{
  "n_experts": 64,
  "experts_per_token": 4,
  "d_expert": 48,
  "activation": "squared_relu",
  "normalize_top_k": true,
  "balance_loss": 0.0112,
  "beta1": 0.95,
  "batch_tokens": [16384, 32768, 65536],
  "seq_len": 1024,
  "train_tokens": 228700000,
  "dataset": "wikipedia_en"
}
Below are experts of layer 7 (counted from 0) of a mixture-of-experts language model. Rows are named up (a neuron's input weights, with its number) and show model dimensions 0-255. Each number is 128 + 24 x the weight over its row's rms, rounded and kept within 0 to 255. Numbers have three digits each.
Before each expert's rows: "gets" lists some tokens that make up at least twice as much of what it gets as of all text. This comes from a sample of Wikipedia text that the model never trained on. Tokens count by the router's weight.

# expert 22
gets: "s", "ed", "i", "e", "an", "n"
up0:149139140129113130138129129112163129135090133162144122157142172134134103126177118149101133119071105175142106133126130127133166138164129102123160103130100138143112170100144140110122150118168152114153104184148114121143132145154111122136118135117157123122063110145140117128143138092100138122053125150133112130146142151177102121173121136139162157135162128150150167190120153120144142110173108105107168101146122111122165110148116120142120145143126126110137121069135125119143137118092144131094150130149104127138119129085137071131119131104118131137102124077124097124114109127148095118074163128119177121092091125109153172119152130145116106105105143152086098116133100137084133108112122129136111120119157144094201121136140120138086128117093170194147109133118110151163149133096101

# expert 8
gets: " |", " and", " the", "|", " of", ";"
up0:133103107156102133094184156135124134168127103136125144161143130145094150133113095130131151144176123095154151174153126108124133118052133048105120166117140111148116143148089131114143143145123160147110131173148127100119180111165116122117156081141123151107114128120118135125119139088146135113129104129133088122140143128114111142152154132172069120074123133130088120149174180121112133148147118100137175115120140164144130086144109111163129107147139136156143124131150150075153178108086136116134163110139133122133119113114139160065100079099164148104148138133144135145118123118127143143102155124131121151136146137112109181111107121089125102070134136122138132111136150142135098145126141105146160139123099115120140147126165128175132133137077102103143104122133147104105128185118116

# expert 18
gets: " on", " in", " of", " for", " from", "On"
up0:117111098124084066104160134104151090186178143108182155081137139108128080147145109116092120092162135105131120127146113133128134167093166127108094122141141138169139141131128150141108124120149129159124133146147172111135112096118112200127117141055127146123184114068141137133156151106093110152145125137113136115127136106148100127117125120167149187139139124159152122173113135140161131113121126142136113140105146140103147118121114119106140129159151144103131160119142129091105151167113169097154143150129125182142125094116169120137123099135114123120136136127143108165144146117114142127108129145171090140111125121128111115116169144105124103083108135115128100121117117133122116093136182073160133105124124120146113157158138154134186146090147157165134101108113119138159120119077137

# expert 20
gets: " |", ")", ":", ";", " the", "|"
up0:105114148132098124114170151111123107119127087136108127118131148081128133111161104135132130136113117132107079093147125132127143122157133114129066124143145157075137081091145172121118153111142111133116169125164141152082144122158125132170141129088159116102102164144139122125110096138108100169077129151107082123140137140139161141138127103140099113104162140096105188166165105157102114085137122132153144104150125110143155125114122190133115120155122091134173102120116138140100178093128119106121135100091117121128088091094076131116113110114142121147130119151145172120128139115132136114146134077153098120137144144109141140135130126106091136109126146171122127111079110134129127082144103110132139108100117133135118137167105140155139164087095127120188106066149115184108113133131115

# expert 26
gets: "\n", "-", "\n\n", "=", "|", "  "
up0:133112132121127124166172116109111118163126152138188137130125134132179119147111099114157160170137122130142105117124116091126191145086134171138127138104136118149114110162126140123106106156150127175129129114162162139127131144114138141129134119121139117093103165111147109118075108090102129170151133151110118124092122097116138151141142101128115142114168101175111129140143128103106146098125154103101173147131120112190095160145110087116157118123138090139158128138147132131086178117135089123096087153153123129142103102171174102121147154117130146117101106106099119140138133135166136108159170130103149132096152157109122169105142114157124136115124121105143156134149115143132108156137120137117103149135156112151108150142159111144156134073084181141116116102141129184131183053158126

# expert 46
gets: "n", "-", "d", " was", "ed", "l"
up0:111109148170085122103105147108151118122083113164144175156125103134138158148083139108136134125124085143130133119078132125116155146153106090128127146070146157145090133169133098105132137123124064139103123161123124113126131150177134139143133145134116127147136094147124138177156139138139139126129134089124141158139133109120136154144107102162114112078140125121085089138162122113119173139127135085125133128165122142166153172145126135157151129168128121109152179104173139114137116098128110138176136099153096160096131141106080149146149088126135090119164165136132110109150102147148134112170155124123126119117130186116152163167087121142163096119098103119080117109133146088128119171125145182122152111122123106139135149103165125103120149114100130114113107107126142137114153197133136

# expert 32
gets: " in", " of", " In", " from", "In", " by"
up0:098147139142086155050167135070128154146154164124137113124097112129120106125102132161116148106100128081122173134102174145141128176127144118098108174134152105141139143156120141139157115114110142126144157150115108121131137108127140083136086127139117158122117095133196138132107147188100082145142096113125097150151134137117117117115145123139129169129069139145119110164150146158110133137120089141151133128130127034135163116116144142110165118145143126120121123190134077094135135107121134124148129123080122125174140112154133154145130130089080111132102101113076129144142142148143132126097170123165111175105145103083119082153145092135123112147148091136131131109140119137117139133112169134138114128093103165121113117150140122151119143133136109114102109095128120132128131094128113

# expert 33
gets: ".", ":", "a", " John", "}", "ia"
up0:141148139093137129125154159151164112127116141146116172089124127132094091136115128143095133090153103173137126103178092116104114156118113126098127089165146117128123138105117150079127150107147139135122119122118189123165140174101123126128144139088122163142114151129161148127124125083130138141115120117110099137190126167135083125101176122153122059126139111153168127153134169138160160095150142149136133126102141107113158116140158127151127143155120153130143122116158109138138132104144144119149127168190071157139102092109081145164152147132083138094111118133160137106096142123156136112071135118202128139124152147092122146176128115115137128101123135111123138118115144110133117104136136088095119149097160115149077130134114165104133128092141122102125134103164128132096123135097090

# expert 4
gets: "s", "\"", "y", "0", ")", "  "
up0:121104083097121140088171130146121137101127103178110140145120127138134141132110123111108139106084141175123151124165152150144137171128133100162111123118132129134156154097143144095147140100126166153142125091148157125127166126164126117174153108114129163126062167136128111114108111139133142140130132135127110118147138107120158142086162109177126164160164127131135183132097106127107179123144128122109086124107139100126133155144108125143126108152137137145162128119140124128129181100134116117162128082174131130134123088116152172138067164155118101132156102181151145112127101135134111093114145113096123139128152146091176157144119135118119107150063118153116178118128106113110076118107149101128150119119121152111115132160124157163134156119069178132124112134128106131133158190108107

# expert 3
gets: " and", " |", ";", ",", ")", " of"
up0:152166114177089137119163145098126157136082147174129177114136139129127181135141118183095137120140152127117146130108116136140125114145140133135115112143129126089103104094116138092120127108135102161157119124128147102143125172134134145119153146146131130135144145123172115160139146134130144111077114144145095128134142150126136167121131122147132099160142093157134169177099139105079152115134087102190123131135151143135155109113139112142119140127099154116165097141140107115145198138129107147110134101145083172147117122126179140154136126167143111092130093152160137143117124136126119086148058150142118159117097163124125132118063152112143166111133128130092140118137092117136100174145109126136146171120142100115101130161147159100168128152148140116136113086179145113173121152109091

# expert 25
gets: " to", " for", " with", " was", " of", " that"
up0:137148154171115104121097152160126112133085117070103111117121102135145062130168097124150164127106111117103163127154102111133149119153136131158160111137125171175144131115111137102170151106095144148117143132137135143145150070129103098147136167106139131151148121089129127093091076113138110120155128099084122151109113176167112127125136101128115150130153083121147143133167110125100154110113106156118122130131136117192148137109100129111118124149107108100139140167130132157124145101061128110189121104122102133074147124124125140097107123105134133117152049160127101148185142103116127128148108181125141118179147118135111127124141142112081142136130128121127147125135067140149151120131119108121105112141139129158172152135114158128078165118118138112127152118159133157103131130119135

# expert 40
gets: "\n", " in", " is", " of", "-", "|"
up0:205162104098123115119154106130159106101126119133129164142129113135161176137144091112110146142140130139126139094127085125092135116118141124116134147138119172125111122157117129092154114124101177103144126116130164111063173137130136107128154140098108116105122108071172136153091164085139140131121175147141146103113152148160109153134118148119157115144129148147136155130161177170091117129134167137134152119105151149103144145084138131124104136131128120121138115150099105116156140099133123135094120141128135151128136130125102134152128133113180113113097062140108112098113143140096151112138116179118105133099101137121147157147161128084115138127085181135138109125155163132129115152133178094191122127067153090124089143127101150167145109102111115111152122117125125110145121179084108